{"d_expert": 352, "router_score": "softmax", "normalize_top_k": true, "balance_bias": false, "router_bias": true, "lr_router": 0.00185, "optimizer": "soap_variant", "beta2": 0.98, "seq_len": 2048}
Below are experts of layer 3 (counted from 0) of a mixture-of-experts language model. Rows are named up (a neuron's input weights, with its number), down (a neuron's output weights, with its number) and show model dimensions 0-255. Each number is 128 + 32 x the weight over its row's rms, rounded and kept within 0 to 255. Numbers have three digits each.
Before each expert's rows: a language model's description of what the expert responds to; "comes before" lists some tokens at least twice as common just after its tokens as in all text. This comes from a sample of Wikipedia text that the model never trained on. Tokens count by the router's weight.

# expert 6
What it handles: Sentence ends, vowel starts. Sentence-final periods before a new line or The/He/In, plus capital-vowel word starts like E, A, He, De.
comes before: "\n", " The", " In", " He", " It", " This"
up4:147108147167103096091161113150110169120112149146175120135107104144162136175113185126116182105089152143130181159114175091133108144157102128088108164111172146187126159135112069104088103091139212147064152121117190157161151148167074135172136180140139166150134094116145117118141127164094122131134183127115102160116087126127160141122158085126146143148106127145083116139168105143111126135139136139154068120086135114090174179130131113120155164113116071109151123137179130171173123092130128133123147116091141100100166159170112150111105166189189141090150159127084205146136078167172098143054094158138202105130133116140178151147088151142118115138108068113157110160078084153152144167115104107147214134146167122169156113118085074183111159157172153137097133150219188137053128029106095
down4:119134067163120170137074097082152126144147159114129134156126094225119086087127128062183051100175134127140128111136129180080156127145180120146118165088133150129183074121142056115131079113153107114144094124138130107100078097095133138072107160129123153119086114106129175115138130160149118113149151147130104168150168083158108145088058150162143101144146095142169130142127117110107136071135087117108106169144090153145142146096145110110054107124110144139144134142225127092154135153146113145143149114097095113103078163152154155146159108059109143125093135059132106156096117139094141082099171105127128130121108086177124103100121133145134130118148155126107091114156163075100048180078224184140108108051094105138095133093176113089161120089086118143131072097180104141109156217142190
up5:127059068127111138088116124107157084116108152116134161119150094108158185151199158135099154114149101119197180102101133128167116133085174151132116102134144162155148139143089110113140132113130119120154191148125171118120128120164182148114108145130150141160129147118186127102109123100133096130157122090126139145174121122157095114126212094164118084092146138138164083131104122110134110123186159166118127120097156154138131111136172230118159068139136156121122092146151113105057124162120074141183110110132065119094141124100063129111050101157131068129106121124122131167074126103073153204129150126070176131167091130095073206080159137138092113114132141078130105139125186127092193203159163150122115119168146132150156203144099143170215165121127219103125115122138158110105168131162073
down5:180109155148101122176160078097139099153155113174182129146120142144090143151087084074156153130137122120139080136168129192131165161087081156106155124077109121144164181138151114135139143088135114147130163133141061072053116095090118116148125039172068074131157118131118160147107100093127155100137077118186173104086150128111136073186078130081121181133120148105114092076114123117119188125140102175165133151083101145099096138162177088100137129093090102095160156087140150166207152187114159167089167154165170104151167162127110113144127103199149118120131098169153118118177122145119215115163168166114058125128132110078134139108139131118166188169112079127128088121120140157142107100123128123105131144128088172108153096117130098088141094107116101220132147144179120146064177116088131
up6:111182133133073102119061096155159103138156129066147171176146165102088116177127173088165076151146165131106167095139124129069144070128152160147093104137143151148134132094128151111134117131117109204143121177150156125103084163085193082093072110103088087154156108163189112146177135106128152111147064134131155125084096143120109150142138145137187129184114089118160138145099103132119154134128113110151133112109121201157198149134127121080126164154094159092138115133133058132041041132077155119135123133128171091167153139137145195109143091083087116080101133156128141106141084130078152190086165133158137159117137141153147065102178097149188126198146105107083118105146113170119175157090133189183100135104157103105077119146162077148102153115138138111085098137070140140157112122063137
down6:129160139168150181127104099056081138141078150117084113130120122189134112044112097096090105125116091113123129136059090105175162121134137102115126190190103130115150142119127076106163142178135169105146083107128133126093136166173165130102164196123110139146140087114170134127162124153129085140171145111123120115170140107160173189097186155147152167118124162203141102081141143170110125131147116126110137128101167098071107160156189141144139135099120128141124153157181170093098118152086148124137136107129170045127183134118075039064167192146149105091171119080100117129120156132111128103111105172072123148086096156131129178073141145046155114149118119123156114119122131044137112162131162132087139139070119156144110079092101140095124095185182073155133142158160106049134101121168158

# expert 4
What it handles: Coordinators and separators. Coordinating words and delimiters joining list items or table cells, such as and, or, but, for, ), and pipe separators.
comes before: " ", "\n", " 1", " 2", " S", " E"
up4:106180133164158129145151138138121090089112137082175098087145133126134138144125148108151169129103194104107169129072128118199157133115080099152123129112137130201099167128099149122086153131116181108121156137138166178143134127153072106186169148154119158104196109180170074102177123141073141110144151190110114141107121176064149132169136114171097113146049114145161087115147082103104143162060160157141068134094081092105171144135118152082125174187116112111128119154157088151119131138138074083077153152130117178087103116149101046116095149178150197113114151058129181137137087179128102126130067129083168167130158101106119142119133120167172135120182070160119102134112100155142152137121155144123178140085148168151177089112097146171164139189128091100139149150110159129059133074099083
down4:082070117102086148131110146111199089097152110104176126162161122166138050085161099108146123131118085161148073112182176181084135117139170133128123161120152161126036074130154096111125038115143124123141174121078176136121114086167127120102126125105079133133109075082135173126148118172142111153132140051111129111121102107116108153097130107129099092158190095103145108149166119111138119121089095068113111115167119152142138117122149096148051175157117100151091138047101137075165098095117140161111155088090132225109115140086153173154156149092089132098161105148126181152129162170162178085139161191090163092185179187158138136072131122096121125118174091104141098173151126136144135110117149138123127114060158150150139186146177100094166115105093068148137115156160132137138119123163150
up5:133140102141165143107171095130133134096112105160110146070142097147138120144160151160091105134149112101180122168146137126157133179181134116136114117126156169152129084104109159094136165102117114108157135179168190146156152128196150170133103153138200124151166092142172160114152112088111138154111132172061141131154096160121099165157184127202151091141076175177153123126123157105114122082163116157200174113158126125140120111141123120121110091125122181076108095152113166130084073144111058124164081081102080076060121110130016088114118095149195081166132177141108125153102135162100167168152163143127107167136083097112129127131153101129108112119120167095111178146116109114088164154131108090138118064194127120140123090123102117183151116151064215080062103112128153141070128104183070
down5:139109143160071112134157049170178126097173109175117151107144152102118133129049139129101159094158145133110108108203143172116149174067077172086130160118122142086112161087190144190103130129147108119134110114144101070161158094046103092166191084129132069081133083167150152170168119129153184147121094110152138089124147110144137115164097145071078178146118143139116067145112134104144217090117124166161103123135102102155164151146103115113134091121114173109127125142091129151176089164134167096147144103175127126143067076115130144144107122191203146121144168132127154122160170121121156119087201191070098114094113076115108117104135114132122118140123158144128134145116174188117120160099063152123169175091091083135196109165118161100160152098134089151098143120139108095103155142080182
up6:121173106138154100067092081116218098137142132077156121144151136098146131115133127103072130159166137179092089145106109123102131121164159134125085095057133179145096117133132193134080075146139066168152153144182190158110125130108097091129161035106161185134151168127158130097186149162169135093095085099151155184150110171136146130141145168106108105123096107088128146132096139118119160140101132159107095153080134118106134153067073142113138187101115092123135123113150090110129079124141197153135147080101158078158176164129161205132172154154124151146088087178160125105105084115100123141161126122176131148134140123105150072103183067156139133142108124102120141142105131171123161101129103163137149083168183113121031117157132129120104163100088028106108087115133060175154153112141152
down6:172120066175114098184119108094095112116108196067102113138109090158092133115197091094135081184140115112186158192123127101151128139123067131109144144166103110063146149144122068067164158181120089064098109101172122142162144129095116150132104176104087121149142139118133181158100101124075117119145173153152125164113139095103148142093196113110145159146085181175092091132121107123115105125152107127123116101149115070072146117127162124162096133074176115138151204107180135078113117113053114164115196152157136082112157129111126089180118158136107118144182137093081145173094148121128140093144138167151119073077111150167115158120120145059151117156103128148104075162081148075103150126149118107083130156108074165144133123088091161083091112100105095123123159193211146086139135137143080

# expert 25
What it handles: Commas and closing brackets. Commas ending a clause or phrase, closing parentheses, semicolons and table pipes, plus as and until.
comes before: " and", " ", "\n", " the", " a", " but"
up4:133150098186101108094125069144119098091104162126130106054086150140150140126146177114104151103109214158170136227126129123132119134132069116103130162113146149154125186110086152139144119138149167122116163193170187122119147164154091140158107201122123156142194104120170101064126094155062115171161183121108153164140111171123103101120166090127132119097082104143150103157154091112087091164136146149113085124166122050102195136098124112100171154164144107122157128101219112171119098113135147078138107153139123117099159130179095073137139136163140134137135130074105181144123098182167104178128102117063163149110121124125137131126149139153086124161150121159124096181116062144079095157133061108140144185159124193135190144094135134170114145155170062141162087168135154112071105126134109
down4:088111037085064171157108127112170124140157157072128098178173126165101082096159084085182102160141141112130142152125131156107114134146156160139107117121116125140106077112137047162139108089149103149206119174124163068141093119117142071114130120159164164134121122078104138118134147115104104133196130065098084153104106130142054122153101105119180136127149117116123106159117142112065119141171103089113089120169111160114166042124137116119116141105121114114173141172159102091124139149178163127125170095159129140079086101122168090158199086144086143101146144151109116135177204162082195092117104082133121134151094093139201126097105169093059152120149152149106150118149188133121082177097196110112078131083115103152123148076117102092142076089082093114112134159186090139111134108140147
up5:112114118153107122075114125135142073160098118142094097065127132153120082144179125106125132161154143174219185123117135094133107177161158078118090147153132147083164092118064117168128133126128148100107151117165128139127123112174173095172083099110116148144088095122188149089135133117079104131143152157145143134173117170171135166132108122154107087106099112173116094100101170095107100112130166132176132108145131184149122129149194167155123098108131163127130116133169135141053140179124068185132132110099133112108099136172048157162090151140159130149169139098145156149110118116080158212106198110059096185158065108129055156123080126134056115125170138053132115126116141104074227165173137152163077129154140151121151177171112151143175162125130167118104099134149148149110164126191093
down5:147170242167096120131139129109088158105152124100153124134172176131136183094089076167084199111108189139096125117208171157136142154092100156109111119120111113167143140125146133181057129105123076143174093098114085083136145099123129065114136076187067107122131073130118145175163113068143139124091063138161174112080159101157084114170170133125096162073141146184106088110059136143161204131149155191138094144120137094101122145117110060103125143177087142144162166116138125136164121131173150186112141122141174130156168124155125090149187145148171135156124140153123088087088153104088154077098185134155062107145110104138129131109095156165131129163074143133103122137115147080096137115117097153103081104128128160140160118135103109107132110126183099162150121123136076081099163178117165
up6:141150113112147099067108100136179116194142094098188121120191166100099145146154159150088108123151072137095110144156139131097073108159109167117066133079092127165117103057112173143100089128089069147094125187123179122153080146107172134110112076103127125117179084099160150076164135118155158149085116127120121142128077141151128119143101132089113110126087101098110071136123161091117108108082141102178109158108099080172158142138121115125143137176100170102140104072144084119147098137129193124136129139117132134133189132154158214114110135070090133169143078135161104115089127193116092122184183136225138160163150128129156074034162119136105137126112065149187141073083131172151135124134066158127161146148188079087082104100146126130165102134106117103082132098071101110115153118098120
down6:175118090161112138125124134172059165132108196150054149129150111125143139137165066080139127088095090148103134111104172123141132167117112093136129122174147127065187145111150105134156189185168107123097110135148109174156117164105123159140155112095113146131147129172097142187098093149129078111142142133127175153141156068144159176094214118126145096124113170174129148170111090133149054134133136129169109104134115093116095106138136106156102112061125126165137178106144153092071132121149090158099142161118202071127174151076150073110159177137130113124158091114107085151114166100124150115119175154111090099077144088149157151128088190071192132160086130168137162145102100127117160139194110160115128109192091136154136090089144110047110118143164101120167135158217102107199155158157085

# expert 18
What it handles: Prepositions after content words. Prepositions of, to, in, for, on, by and opening parentheses following nouns or verbs, as in Board of, persuaded to, reserve in.
comes before: " the", " a", " his", " 19", " be", " their"
up4:113157065155116159145164144195131131133119146120146111093110117116127152206131174190112154092070175088132183167110146121118169141136060121160107152113155204185094182141089170125122128097141223118088095096188154145201151124134137160182132155090156149146198149124169077065158099167117156083164127131091202165105169140103104130198089108085100079172090102132135132085151122085088129094081146146169098109112070117110114154107051138090106132140141127114123122120147120175193107127140141113064122104117106124106139093143123121113154128160125169121128103124118167147136065142160081159119120173078152113188106119136075168098142142123097100093143113145155125119087058137097131162119106100146165136160153157158138119106089122190126135157095091154110159136130107119087152135107061
down4:080064116054122117125053103097127099110146115097158118165161089098119101046148115099152150091133094115151106137155168124104133173151171147157180115091145147114126063097165116083107063168092087116174122102187090104139079089137107126162106124117090174137048111096138105146140160164095122150084124171111086156132153075110093104059121136107120126133132137147165107117160078149105141174115097074141101135137121151131145116080124107163114095139070103154135115153162123047106143116056092115162169114114106188091082113082129201138118198046087132117131130107153156132173134125167100095113101135049135163130168111092176142106126122151143137117150157150149126142133129116149083129104146142077089125121057147168098159120181096111164085128149134191148115155138126088113145144164213
up5:165042141125144147097155123136124131129129145101145119086096104133125165168156195124050160163154115095131160106101107139153100197101171104084097104151120130136171085138091134153135126128149160127166149154129152182126133066138183153140091122141151146116128105142129186117106146118142142134147131155172187149121083182157130104084142065151063104116108099173146115133069156153097086109114130128172166048107165147113121093126183159150146114137151171109131135143150148101100104159045178230137136096073141133072127114113099120131107046157142104168129133148071136138100125164135127185116153130091144116125107098114091140105160110202112107073155158084121117157066160156098134143122152138175129131219113093119123203146047118200168114103100156076123139098125159109164159135149095
down5:183155133161119128089138116108161070085150110120117092145094121117147156123170112111117119181132118127088118185157122139155129090111119167103115122084111143109129136103210118127081142164102165133181135141174108070067184140089093119129126115156085106087099048129145111125168143163087191073180094117149142145066129126163155139166126089105094143094062136116123127124061129096147214147148152180120132155124091076169167117093108076204143068084123154166144150102130124165158134163161119145097128161170165155111111171199144086087140110173179124150149129139161157126104098103137125119120167092116089108122155117147105141100102104124105210116142155163097146114192139139161101164102083136128180124164071090066128096106146102125146136122122055237173110104141096107139144102149114
up6:103151153150132117131072150126154119176127093078155109188095148112125126175137167075143146210160040191078116134129138094130100077167139104136146089113130131143143092096148120166137114116095097114131117174132182108089145195097182135135086103129146081137128127071110102158168174125160108117111132104129153189129110152135106142123125137083145095166119128135129069164135121123079115125099125117105126145135057188096201086055106084122160177116097124126142165135105104136085115152187127099108156085125175111155195179143153189080113177123114077099112116187151098060148122131111107149161144106167175127146125098126149097131161129181138168107172165148123168073076135188081118118136051211138111123129163145105083145152157141129142174148122107127055150162135115140178146087085101
down6:158150121143164149182137164128134108137133140092035109105164109137147161067144108071148132186143113128115148150098107051118154160120098104103144116172124078073132125134157131100175180168141072082144131102121169175107117179162092205112119171087107149159136075133123146142133121151147115121141172135146134136159152081114151122081164093133158107144103182119109124115178125137081086179150119136126091127159174117133123101119179096171116147092174179133152116151141164064101078151070141162100118174172163069123158058110121057104155177133085087108117059112085083163113161156114170032111163173107131088127124151136105134080114134097129146149144113144169084122089130103182123141171131133119117159141120137118108070053146087075111163150149097105125116165144087156108093157190085

# expert 21
What it handles: Year and number endings. Years and number tails in dates, tables and lists, e.g. 2015, 2003, 19-12, October 9, plus stray f/l letters.
comes before: " |", ",", ".", ")", "–", "–20"
up4:166235116192166090075195116183128137091099146150113130084132106110178135152106173106115125142074171141111164175110127058114105082096118140100132146118143107194080185139055151118174157167144197130065171121131151146119127160132085125143144128181123152153165125122182100103131083113117067130144158164087157152108139145111105165142150089138093123127105123142129093123142067147088102169124147120091094093142121096119141180161119133098160179176132159091130125181135115146130119106085113112113124142110129140070144144154087053115090153149151111145101127080112118152125098134178128120105094134121136130127078082125136114105135094156129106152135102193171087161116097157129158146166086112176177183165101134181115086121096137134121183169092123093088187156164119136145156042079039
down4:074088139111122118135101116121103077128157067061146100137158121169144125103166100093151127129135096135124115111162114132118155129170174169179127146210156137124093079116219083102141118151149064125185107143174098115077117061100112140120162126148098154131082132075170157152159140165097150092122148133128106161102182102130081114154122172171112141159186110090159165113094158142136158138175139086151086128159112158140094052084173091190070165101093120126155130157190176121153103116117102146093160101115075095117065141090147150144137115127109107096148136106087143175170140160110103110134173150097162124112165176109197104109101135113120152094149105121118125115165135142167081178087163074122096123093068103117121210070107083120158111100082115173141098149191149147121153158110193
up5:143091114104172162079123102152163137118133144071139102096147079126153156152163204115094150133129140137109167114072146121095121135154132095111104147151150166123171097149095147092096195180104084112149160139185137131111114147191176148151091098123166137133130140128140173084146123091048094096106135167125114142122091140142132142165177065163099071082133142206120158109100086133129107103140113148137165134163145128123110095127158157114156112101124165108117078139143181153117081134089092140176110050113092114115171154126106151120066111141092138165105123122124172181090085184100171225115136108066087172059086092120109161122122117164115100140165151079106153120110148090049188124168099152180056094143124133206200147134136096163166125124151187117108103147100117114118128141161112
down5:173126124175105107165153105135165121081121129123143184131166137115088146144156140102075118129075159121087121130171130160125154136084112223059118106083125145108111173162184127104110116124137113166162142120110064110072179086088132123099082053178111085106144058138140126115175117149088157057148086106131136126100133109087148122152127144094056157085154116130139106173080099108069174072139155123120150135094184067107201126122102070108119122147073146134171166127191113130153139109138150173087146125127191134165108140152117097165123122166217119114110119179106070106152117156111176124130170169077109167095125107128116148133132065100148163164095142133098149133127142101135159100076128140094212157150116150130170125133101132120112093095141056132142121125124069114125209117125141
up6:137168126095091131114059105153185193148123157080156103186157100089134142170139172120180116155186065157102159150130100108090093123123141153127101114103095180174110063120157175113108108129110053138098135186146181168121127151106160108122069085118201110129143122117159145111147176146150147159112144128121159122165068159144131137134094136121151109104109123123177062128089127077081164118094150137106116153127078153190182141088088077100137182142088134140121124129154086160070123135090189133126179134131160082096166172140173190103133148088093085161078149089147103101099115154121151192140081097170107115087144120174137100140145082143156155088091100085130198054142108162126167167102130164151136130122168100091108109146137123107155183195151106115087097138123128122164105163121081
down6:189197121107155124126196101074117106156074179104106102133186138119119147051146158153135126098129085102128169152094118064119083124084117106083206124128134128124132081151149076088157166163131153106120151106159153150114124159135124136187187159114122153141114109128092160154133114127107077104158157169160110155175153143151164158062164154126132104214077193155106149131138180127106130126159121145096131119128096123094102213106151149168109094095174137166104146088181151150072173164102099174106117155073110104142130093084119109113116168102128128112124090124084104118081146082094157143137138151118141110129058150184139168112145108051109097135082037096154101175129148109110122184112068115101108097113147138112065083102140119090143125093131066170184126162159157115136129125133115

# expert 26
What it handles: Line breaks and verbs. Line breaks ending table rows and list items, the g in Belgium, and verbs like through, join, cover, provide, include.
comes before: "|", "\n", "-", "|---|---|", "ular", "g"
up4:129126155190113100103152104129122130074081120123153126089110104136148149137098187127094165108118143088106183144102150108096167113142073110119114157111089142157100184125125171167127163135123145112061153181132144134148132100134066187153173189136137121144173151130176098057221094156124125148187174107104112208105111120103090062134150105143116095144103101130113074105149068142116115188127106141130124108156143072103223118149095111100136189154147104106130139158155106146160070105124129014084169127123122124082109118139101045112139137134124177084107153060129155117116149147155113109099116164141187112151103113187149127119171147161131108125155065159100107183130095147131150135124136095076174183138123141134115119076122110179170166138163110125113153121152140124057147095097084
down4:102129126173102094141075117066103092144199097092141099125115117153106077073164092070180108076135134141171106150134135123111156156166132162187105179144119148135080125086122105114157107081155080126144104099152125137104117071135148076117102108128140180097077052069119161134134183129112139119159154093098085159163142124168113118146066119186086139131162069149169091150147094128116109159105109136096072162120074136122112078129178089139064127135134104151133083114149130096169090180151179154104136086081115107117130108158146151140138108063149157126120121095095098160148072147142115112143083109109154108133137138142178111071045124052107122118128138100081113091157122106152074130058167178143111105097071088177154156086150102126175111077123141164112098142187149132139085197147153
up5:145073142122103131073161097175105188102166084120105109111103111128130107167219132119084113146099108091186172157129143100131078174174147138091141127140113138118118112097115099101147171084141188133141158168136105134106137060186170124133101071130118132125165096119141133099104125128070065144123108139059126141136093161124124161119159147180142070099064133126113092101084129199109092107171095085145098065093156127124136127170198187158158188099130135143120168120157145143074160154117116170123125125124151142108119150164033130133106094140166132100109122109096132151084087163150130194114140092093154178151106119146128187087155131122103131157139163079196156138074169092112110158152150148157091123144132128153153193108100131180147110097141161048153107105091125131170117117190052
down5:137091143161144161176173117099135124139156097176199139157141125111079134110119130101047192150139107164122135143137112160103166138111101152044150128091081061111114120103157123152105182122162054102145134143107091096181174096093094125113099026139115125133137072142121151109118124125127155067129079126165189120100176153102205139173118083125100196138163146129156069146095127163110134131160143174130085101094129133142136132126127069130086164134119131122155146100064190150173139149158165151124165145144116134084133135151176134128152095149190094096091156205145147101112185148095126174145139170170115122106123102132113147119176106120186113137112123068094137131147173154127103099086102162138155131185071128116137120113183142172158074086135091181152131166193164112099177122109103
up6:124163155127132111120125088114204154132147118103141112174151194131093116150071116172119133128138084172128139178173064090106129104137107194124111160105118163155106061114134152127088048144147101152100168158116178119120139191110118102098101082101155112173149156118119151076168152203128127117118097122168156168145069127151135120080094135108166134118069144088147098105119129107169129140086108143126160137097084186169146119106108144081168151118097118178118073165125098104075147108089146107140090130094170051112202182134179219074170153114043088118124105137155090136119091135102134144117114087189145140109108099121152092127185048187145181115127106144109127063131140178144143151145111174139125101129103128108090090125129116128154188179114116080107150071140107118142117112120138
down6:158154120128120179151141159151151144146138141101080129090130117121130121069123144084148153117142126144182162093111122113116129167130094085122103162176146101054205149167173028153139186175095149069088138091145120152137175150140133104135128182070164172128136111118131147142145110132138088101141181178129113120139161130144193137107190136179118137156120106158087134148111125219122109105136122156120093124128126121120117106103150118139157134074151115127117110124201152108091152120121085188125132148117146054153147112082047063138165184061085050153144056091096101136119178152110216103145088149134133086069120124130153108101108123086171112145135080128140136118117094071132148165125140142092119130072159145178128108074137156089143082065127097160135125177187100126113136102096124

# expert 30
What it handles: Plural and nationality suffixes. Word-final suffixes -s, -ies, -ations, -ers, -ian, -ish, and words like States, American, French, his before punctuation.
comes before: ",", ".", " and", " of", " in", " ("
up4:139162105177142134118143141160150129081063170131111128102083095154107178167106184146107132066056192130147166170146166106102122123114081086108094122110136136185133137158099136105159152112141206115087131136155214129137150125172069123149164198148126156124152144118185064106164100100073153137142118123086106121117131122124131158123090089151123099154101194168165107176118086133121106164081158128120078131094069111112181125108147136071174140126133108088112086127154139206168162095108141048137109146114100168106123126174086057120064123206132112104106148061143147119161097121137090149095117158102192136126112121139076152184140109130131123139093099165089107156128047159109145115132093104160137170136166143164127128095109147168119150160155104091098161171119185135096139129110075
down4:074126093111097098134089084124169113103165135101130087165118124160100077050135086071174115140128102125183106112177190132066112122176122185149123191143136133110067121120143091138155079116165046107138122109148139101146114077120101105129110080111073165131103083113145181118112131132077088105092095084135069135149118032136106134096109117122074120174176071086143090161133139080117128118117113105095098095179120176171146095094135106167071133087112109163154121143162122074095103151164098138122161130120118152093087092170122145140118115066125164106146068133107102140160127152135082117112138150116144132093137174105178139099096139099065111097171130126151180126186150093117102176123166125121094122073050096194121145059167110130170085120091121120144095151167127121160087132164150
up5:144102100121153164069117112157118143140135087127078140101121153117141102107112156122182139138094051162194147129137146082144115120129141117111094145142078142144121139096094116157131124123056126134126133134142154192128090115206173153149099110164099122093121097072129175074099110086141135144144152124072094180109106152094142140137151114195119119129030208164178079175061138130148079081126175161119118087133148111127079120162099151095119148120115157090153157169161173083034156131136127165161132114068147113109152093160051152166133134104099113149158085112070143152063091130156176158148152101133146209141050105126092139095117107088125090114163162073129110136125130119089154161117151114148140144161138148151135171057108111161137131081155215131135121132125140128101079144162117
down5:169103169142085123111132118151152125097132054126145138124141184129095152130097136132080141174119176077139064114175137153154097176072158157097106153104112088107097118112176144209066096134118111152166129135095057097061116049117113080115109029128097109109146103103111063135159116134129125066119097127160157106143157111084159128191126148127081148161125188128123104094090127167103157121105129200104137169144087067126196138147182043154140113145112155156147146111103117169209168143065149143082102148117175088121088149112085134120063124154182130124138119164113094104142129142093148146094158153086093112124117065130111158110128113151068183126122159130135133118147132155126149128108110164117150126159107158121147118140167150121098095059138145160155153070132053155096157118125132
up6:130142137111105088045045118152202128110103107100153160106174145115097129132077183126157130184184071209068098156138155110114080072123182147137161150104151154127122128114120155113125096181131108167156068182148153142139109132076154108092064122152148096101138182119134138075148184172144142121123102098125095123110105140127098152111116122074114103127087105110158109106096163072117164098116104104143091139120082143082194149169105125107124146067093136082114101157123131155149122109165191133145134081109164078110159141105136214112135165050120093100096095162154095092122104152133081146162114100165137205135123125112109077103128108167191174153131082163152159061110083178093161156155098142112140144123125147121077106134166128136143178117093101098075092139119147152164145095095108
down6:142205128159152147163154154114118142127107156106104101123156110116093145068161064104185148140117114119153172166126135098117098159178063159086101126206108086106117137142178096119157145163088139086117135111153123123122166162137110159147124146086098159121170112124096150146159106163118108166123153152153112166157122114120139114118153135173143136159117218141127126107119118111134092201142119201101126135149185126137108139090196123159147111109132133151153196078145201130089102079067116123074170136152122039123120074121166044123131186115108151123121048106113098197097150143136166082111134182105138059096106122120132172127143159086090110130110133162169121087127133107145154170175139129116110107106085179125138117094147147093142129079196092090172134165189152121130115190192082